Below are experts of layer 6 (counted from 0) of a mixture-of-experts language model. Rows are named router (the router's row for the expert), down (a neuron's output weights, with its number) and show model dimensions 0-191. Each number is 128 + 32 x the weight over its row's rms, rounded and kept within 0 to 255.
Before each expert's rows: a language model's description of what the expert responds to. This comes from a sample of Wikipedia text that the model never trained on.

# expert 1
What it handles: Biography pronouns, name initials. The article a and pronouns he, his, who in biographies, plus capital name-initial pieces like W, M starting surnames and titles.
router [ 91  70  97 142 152 136 172 151 150 141 144 160 124 184 105 120 107 137 146 194 203 132 148 110  84 138  76  80 139 157  77 131 117  99 125 102 112 164 130 130  94 168 129 152  98  96  72 157 208 123 128 137 178 123 167 123  96 169 152 129 119 143  90 128 167 131 168 156 198 144 141 137 105 171 108 116  82 154 167 118 135 114 130 133 116 121 172 100 155 118 146  80 143 103 172 175 103  99  76 127 131  98 143 111 107  77 122 159 107  95 194 125 132 118 119  73 119 111 101 119 148 116 120 135 135 125 114 119  84 151 208 124 127 146 159  98 123 149  65 113 165 122 153 168 107 129 137 136 136 108 191 165 149 166 137 156 129 193 188  91 112 236  77 150  98 173 151 159 172 107 106 153 136 130  85 186  86 136 134 103 105 143 167 147 149 193  64  93 101 143 113 110]
down2 [110 126 168 173 116  75  96 135 134  61 125 102 126 102 141  98 132 200 110  66  88 143 116  72 134 106  90 142 159 124 148 113 177 156 114 105 169  84  72 148 145 126 159 125 148 127 155 186 139 189 178  80  69 140  98 141  87 118 123  48 162  77 141 188  69  83 105  80 141 100 161 126 110  98  94 149  94 121  88 144 103 151  89  99 102 151 114 121  95 176 140 161 110  98 125 103  47 135 115 113 131 177  78 134  83 110 125  89 133 116  49  33  93 147 132 126 167 157 130 130 158 110  97 130  92 175  82 161 144 164 126 150 153  87 127 120  96 125 146 122  91 100 135 122 137 103 110 139 113 102 128  59 100 138 121 130 124 140 101  75 103 105  84 154 109  72 133 128  89  89 149 152 129 150 152  93  93 145 111 154 169 126 143 107 141 136 150 177 180  88 138 144]
down3 [150 106 133 148 200 180 124 115 160  73 125 122 119 149  69 137  74 154 125 108 152 152 199 160 136 103 115 150 168 121 123 106 177 152 137 129  77 119 147 114 132 116 116 127  92  66  76  95 127 105 112 169 168 115 107 113  81 191 121 112  66 181  91 113 144 155 155 136 136 131 145 168  63 131 129 181  77 171 133 114 147 155  86 165 198 145 130 108 124 173 169 160 207 135 108 165 129 175 117 137 137 112 171  72 118  93 118 148 170 137 156 118  76 133 109 146  79 171 131  61 151 141 154 120 124 128  91 124  92 186 117 191 118 147 169 118 114 169  67  93 151  81 140 185  87 127 123 134 185 142 113 107 151  83 108 142 128 134 139 160  81 177  89 163 184  98 119 137 159  99  84 178 142 106  96 174  95 132 106 125 116 122 123 179 141 134 118  73 125 136 115 115]
down4 [107 142 156 174 106  82  87 148 119 144 126 136  94 206 167 168 170 130 109 112 117 185  57 144 126  85 134 179 137 169 106 122 151  92 170  79 111 161 104 102 146 100 179 153  98 138 108 155  74 129 110 153 144 156  53 147 143 138 105 114  81 158  90  92 106 131 124 136 130 110  96  91 137 127  81 125 155 103 177 181 142 172 126 100 125 109 136 141 130 144  96 129  64 184 125 132 136  62 165 117 138 126 128  64 121 172 161  70 155 122 127 155 123 152 126 156 122 132  86 174  97 116 127  97  86 144 165 156 157  47 150  81 125  71 120  88 150 111 138 155 142 130 139  70 153 110 132 111 105 168 124 138 186  98 118 104 182 214 119 106 139 130 120  91 127 187  60 172  86 137 145 118  97 120 134 170 137 169 123 166 193 182  87 123 143 120 134 120  64 115 131 134]
down5 [117 114 125 130 100  80  68 136 116 157 118 105 148 141 108  85 118 160 144 101 102 117 109  97  96 127 177 167 142 177 114 109 114  86 117 149 220 149 126 194 175 139 114  94 101 140 130 200 117 124 151  63 183 140 109  71  80 122 123 145 186 105 160 128 157 141 195 158 115 104  96 181 198 142 128  91 137 115  98 167 159 112 147 143 118 143 177 125 192 101 144 107 117 108 174 101 162 103  93 115 173 122 114 173 213 154 127  87  68 162  88  84 210 102 172 141 163 118  89 148 168 137 103 148 117  74 142 117 105  95 194 115 132  82  77  89 106 145 129 125 125 167 145  93 116  96  58 111 145  80 104 150 135  81 166 151 129 101 113  94 157  88 137 141 122 137 134 149 101 156 153 130 149 148 163  95 153 110 102 185 101 120 147 130 133 130 138 158  92 141 108 132]
down6 [115  79 177 131 122 165  77 148  93  85 132 155  77 108 157  69 165 139 143  67 132  86  87  76  77  93 140 152 100  85 167 137 129 146 147  89 146 104  95 133  84 136 113 112 128 119 179 138 127  89 108 142 144 148 133 182 155 151 170  92 152  95 125  93 137 138 170 190  86 120 129 128 116 135 140 181 115  87 189 156 112 107 162 149  97 153 139  85  88 125 160 144 100 167 161 188 158 123 111 196 144 131 122 142  93 148 157  43 173 104 141 107 110 124 150 118 174 128  88  84 113 169  61 130 151 134 127 112  88 106 127 133 129  97 155 106 118 132 124 107  65 141 100 182 159 143  92 113 121  73 144 153  99 118 140 127 147 148 118 128 172  97 186 109 174  78 151  98 188  86 103  63 120 137  77  64 110 144 127 130  63 107 141 117 126  99 108 185 111 115  70 179]
down7 [ 98 102 195 101 172 125 107 185  92 142  97  53  70 112 144 108 105 147 139  92  91 172 134 145 125 151 179 136 136 169 163 123 133 113 147  98 121  57  93 101 126 151  47 142 110 171 175 118  60  46 140 106 127 127 169 129 157  91  72 143 189 142 157 119 166 105 115 141 116  96 141 120 136 110 132  67 113 116  89 158 179 164 138 110 146 134 121 114 117  94 165 183 159 128  99 115 188  54 129 110 136 142 113 117 159 116 162  60 155 145 126  54 156  91 155 103 135 146 119  94 128 127 152 155 115 195 138 126 189 165 121  85 171 140 157 182 146 110 144 135 134 140 109  97  97 122 139 104 113  69 138 184 146 120 168 112 144 108 133 100 112  61 121  98 108 130 152 128 113  82  82 125 155 147 137  99 155  98 135 165 145 179  66 178 152 112 164 109 165 119 117 123]
down8 [118 146  80 147 125 158 196 177 123 120 158 118 104  61 135  79 108  91 186 213  96 109 109 128 118 144 165  91 140  86 236 166 114 185  96 163 141 154 142 141 162 159 115 173  93 148 103 109 101  80 127 167 136 104 179  98 148 120 117 106 125  82  67 109  73  95  99 161 114 169 148 127 161 130 143 119  82 132 153 118 154 121 162  88 136 116 175 116 171 159 121  90  84 145 159 118 116  89 153 106  72  79 113 161  94 165 179 138 119 107 134 164  95 165 170 193 138 101 135 104 129 128 150 104  76  68 131 117 133 163 116 118 130 188 225 168 127 127 170 140  89 158 129 165 137 132 134 151 101 151 159  61 113 159 185 133 121 137 119 165 111 121 152 140 144 113 126 148 139  77 110 134 103 129 164 135 101 136 164 134 128 146 148 109 125  58  91 127 156 157 117 165]
down9 [138 115 134 121  95 120  84 128 108 116 118 125 190 166 124 146  56  92  88 150 131 136 112 163 113 173 147 110 115  67 127 133  94 164 174 106 114 122 111 111 111 100 147  90 125  92 121 196  46 142 121 133 111 139 109 151  97 105 115 158 151 125 196 123 156 111 180 155 125 152 125 162 118  88 142 154 119 143  61 125 109 152 187  85 136 128 120 141 151  80 127 159  98 175  87 142 177 177 118 195  58  86 141 115 128 139 129 149  89 114 125 105 180 167 141  71 188  62 150 151  70 115 167 157 105  62 133  94 151 127 123 124 187 113 160 125 133 148  60 168 102 145 135 109 138 101 141 130  88 110  85 146 100  20 103  95 133 172 147  52 128 137 119 129 107  98 148 160 132 154 137  99  96 153 154  77 167  72 115 150 142 136 169 135 146  77 121 130 125 167 120 149]
down10 [139 153 108  73  91 162 120 154  89 117 148 104  89 149  88  74 166  99 133 131 116  82  55  68  88  73 134 178 119 175 130 125 165 146 154  92 158  94 123 125  96 103 149  65 124  85 121 112 124 116  83 135 156 115  87 152  85 177 108 145 118 140 132 126 146 104 185  75 133  84  89 166 119 125 168 136 143 128 115 141 137  65 147  98 129  99 120 156 134 100 205 136 180 129 124 151 102 132 119 185  99 213 121 176  56 125 108 134 145 145  27  79 136 194 144 120 106  99 126 190 151 202 155 100 145  81 141 123 128 121 136  95 112  99 117 102 123 109 112 106 109 166 130 181 169 108  95 125 145 128 112 149 146 153 152  54 122  88 159 155  98 155 166  68 146 150 115 157 163 171 102 126  99 135  80 106 152 109  98 115 104 106 119 181 133  94 107 126 146 117 156 135]
down11 [118 129 127 119 182 119 187  93 140  35 129  99 146 134 197 145 133 109 158 157 145 129  87 103 176 179 139 133 145  92  63 132 120 156 107 167 109 145 161  95 123  93 139 130 145 128 111 168 151 131 177 102 165 193 140  89 175 135 102 128 124 136 135 138 164  70 158 125 117  88 151 146  68 103 146 110 104 108  63 120 145  79 149 112 101 184 142 105 100 156 120 142 118 120  49  95 173 103 149 108 117 185 137 132  74  81  53 120  67 141 119 121 125 154  55 126  82 150 104 154 124 122 142 156 117 156 108 136 125 109 103 177 148  82 172 108 132 125  85 169 181  92 110 130 105 169 135 160 169 120 116  75 136 111 124  96 122  77 170  79 127  89 135 154  66 103 127 126  67 119 140 197 128 159 185 181 129 128  94 123 133 147  95 141 108 115 152  98 133 144 179  79]
down12 [127 150 133  43 111 162 114  87 103 102 149 110  70 156 113 127 114 104 147 104 110 143 124 125 159 122 115  87  51 115 172  74 137 141 103 119 180 103 178 125  91  85 145 130 104  93  95 155  63  97  99 180  96 104 152 133 111 129 105 124  83  81 134 118  76 100 133 140 170  92  54 147  50 131 217  76 156 116 140 147 122 114 198 156 110 109 132 160 106  91 190 162 166 126 179 115 112  48  86 156 137 161 138 142  78 116  86 126 107 132 109 124 122 153 186 138  63 152 126 155 176 164 177 142 103  84  95 119 104 165 111 108 135 123 151 159 121 112 102 123  76 117  97 187 117 102 180  90 118 108 105 150 124 104 124  99 140 141 142 140 196 132 150 111 136 109 117 125 125 123 149  66 100  89 161 138 121 159 118 143 153 118 139  90 145  66 113 161 132 142 184  99]
down13 [133  90 115 118 121 133 122  96 122  69 119 125 139  60 114 102  90  56  56 141 127  65 210 142 144 121 102 101 184 106 105 132 143  77 155 118 106 198 100 108 133 159 128 109 143 125 100 143  96 113 110 110 178 157 102 158 106 148 119 146  94 191 209 111 105 182 150 138 114 106 189  59  77  90 161 111 169 127 147  94 154 171 130 141 123  88  79 138 122 130  93 151 133 136 140 235 170 112 118 143  90 111 115 146 144 120  85 174 130 152 143 129 125 148 101 140 203  79 121 105 115 155  87 169 117 143  93 154 114 136 125 150  45 127 166 131 118 112  99 137 105 117 130 168 101  96 175 132 116 127 165 129  85 153 117 123 105 144 107 109 137 145  94 146 115 183 138 134 146 157  92 109 168 177 107  65 141 144 165 173 128 128 120 183 144  85 110 160 110  73  85 108]
down14 [156 106 112 143 136 107 146 155  92 212 168 109 140 111 208 140 149  95 123 174  67 153 119  98 135 110 114 177 152 165 110 142 141  71 159 103 165 147 103 158 129 122  55 157 133  83 151  95 141 122  82 106  96  83  96 101  96  96  88  96 126 211 105 122 137  79  69 219 141 123 157 172 166 155 109 152 149 148 139 133 124 157  80 105 151 110 108 105 159 158  73 107 137 129 148 204 139 167 112  99 106 161 141 160 164 120  82 103 161 109 109 139 122 113 118 127 105  89 125 193  90 101 115  78 176 127 107 192 128 144 163 156 197  97 118 175 143  73 142 130 142 109 137 107 160 142  87 161 115 133 127 107  64 127 172 132 126 141  94 148 122  67 118 174 126 147  93 155 125 118 181 148 101 163 102 130 127  90 178 148  89 127 114 125 156 184 172 126 139  97  93 123]
down15 [109 122 100 127 112  97 138 147 120 143  97  93 129 134 101 149 121 108  68 122  92 171 127 124 164 118 106 141  90  96  97 131 175 143 143 114 132 122  72 120 119 173 156 148 129 106 173 112 102 149 149 139 115 124 136 164  79 156 101 101 172 151 129 193 138  92  59 123  94 188 220 139 139  56  13 172  91 139 128 108 131 154  98 101 171 170 160 131  89 177  96 146 102  75 116 111 102 124 132 104 152 201  44 147 118 110 140 133 174 121 124  89 143 156 127 191 136 120 162 137 145 162  90 160 106 154 145 173 136 136 114 121 134 108 162 114  55 156 107 160 136 128 131  94 137 100  96  91 122 114 137  79 119  93  84 144 139 178  89 115 133  90  54 138 136 177  66  89 148 108  99 128  92 132 157 116  98 168 107 137  80  96 147  63 152 132 124 136 156  98  73 142]
down16 [158 126 175 176 127 167 140  81 100 162 137  87 112 196  77  88 120  94 170 100 162 153 122 133 123 106 136 165 122 162 143 147 134  73 121 162 170 197 111 131  89 126 122 106 137 122 125  97 143  79 112 128  85  97  84 165 113 118 112 148 106 187 105 120 213 140 130 152  96 139 105 128  99 131 179 114 159 121 102 169 101 130  68 135 157 100 131 101 114 128 124 166 186 154  92  62 160 187 145 106 118 143 197  87 123  89  85 146 151 129 158 107 168 124 137  91 114 170 121 175 154 129 105  89 131 127 150 101 158  98 145 137  69 131  98 135 181 115 135  95 165  96 117 154 147 173 128 129 121 116  86 114 182 103 108 192 157 116 129 208  57 175 136 147 111 159 113 101  82  58 103 150 121  89 110 105 188 129  59 147 122 171 120 159  98 102 174 169 134 148 161 106]
down17 [ 67 111 148  89  97 104  78 150  86  99  85 130 126  94 104 198 179  78 151 174 108 105  83 145 103 180  89 158 123 137 121 168 120 175 128  50 158 144 143 113 159 141 130 128 144 144 135 139  94 161 123 104 129 162 108 110 145 123 142 174 162  96 175 110 153 113 115 101  99  95 119 152 127 135 153  81 128  84 131  71 101 122 146 154  56 141 122 132  92  84 124  89 121 147  80 117 113 135 141 105  78 132  82 130 203 162 174 152  88 165 159 147 180 136  89 126 219 116 110 111 102  99 110 110 122 130  88 129 139  12 153  74 129 148 119  80 137  97 112 167 124 175 104 139 108 127 152  77  96 103 126 136  89  89 153 116  93 112 104  85 165 113 180 142 161 121 121 139 109 101 107 143 100 121 164  76 126 178 103 125 122 152 129 115 114 122 141  49 107  98 134 204]
down18 [193 107 120  77 128 168 106 147 108 154 156  91 138 117  95 126  98 159 179 148 113 145 149 111  97 108 141  61 124 183 114 147 134 138 118 185 153 157  81 172 141 136 140  85 163 109 137 144  53 148 155 138 108 139  24 109 141 162 120 156 144 146 146 131 134 137 133 146 155 157 134 119 161 116 130 146 138 140 182  64  70 120 136 112 125 164 164 126 128 146 148 130 102 117 109 166 115  88 195  71 118 126 160 160 144 149 140 163  97 134 114 163 176 101 150 114  80 119  86 159 120 189 136 163 131 100 116 110 119 105 157 138 109 138 223 123  90 140 144 115 129 111  69  93 129 129 126 120 143 202 131 101 161  61 101 129 159  61 130  72 113 163  88  89 123 163 128 124  91 151  89 213  82 144 183 125 204  77 161 131 160 125 123 165  63 160 117 153 142 133 141 135]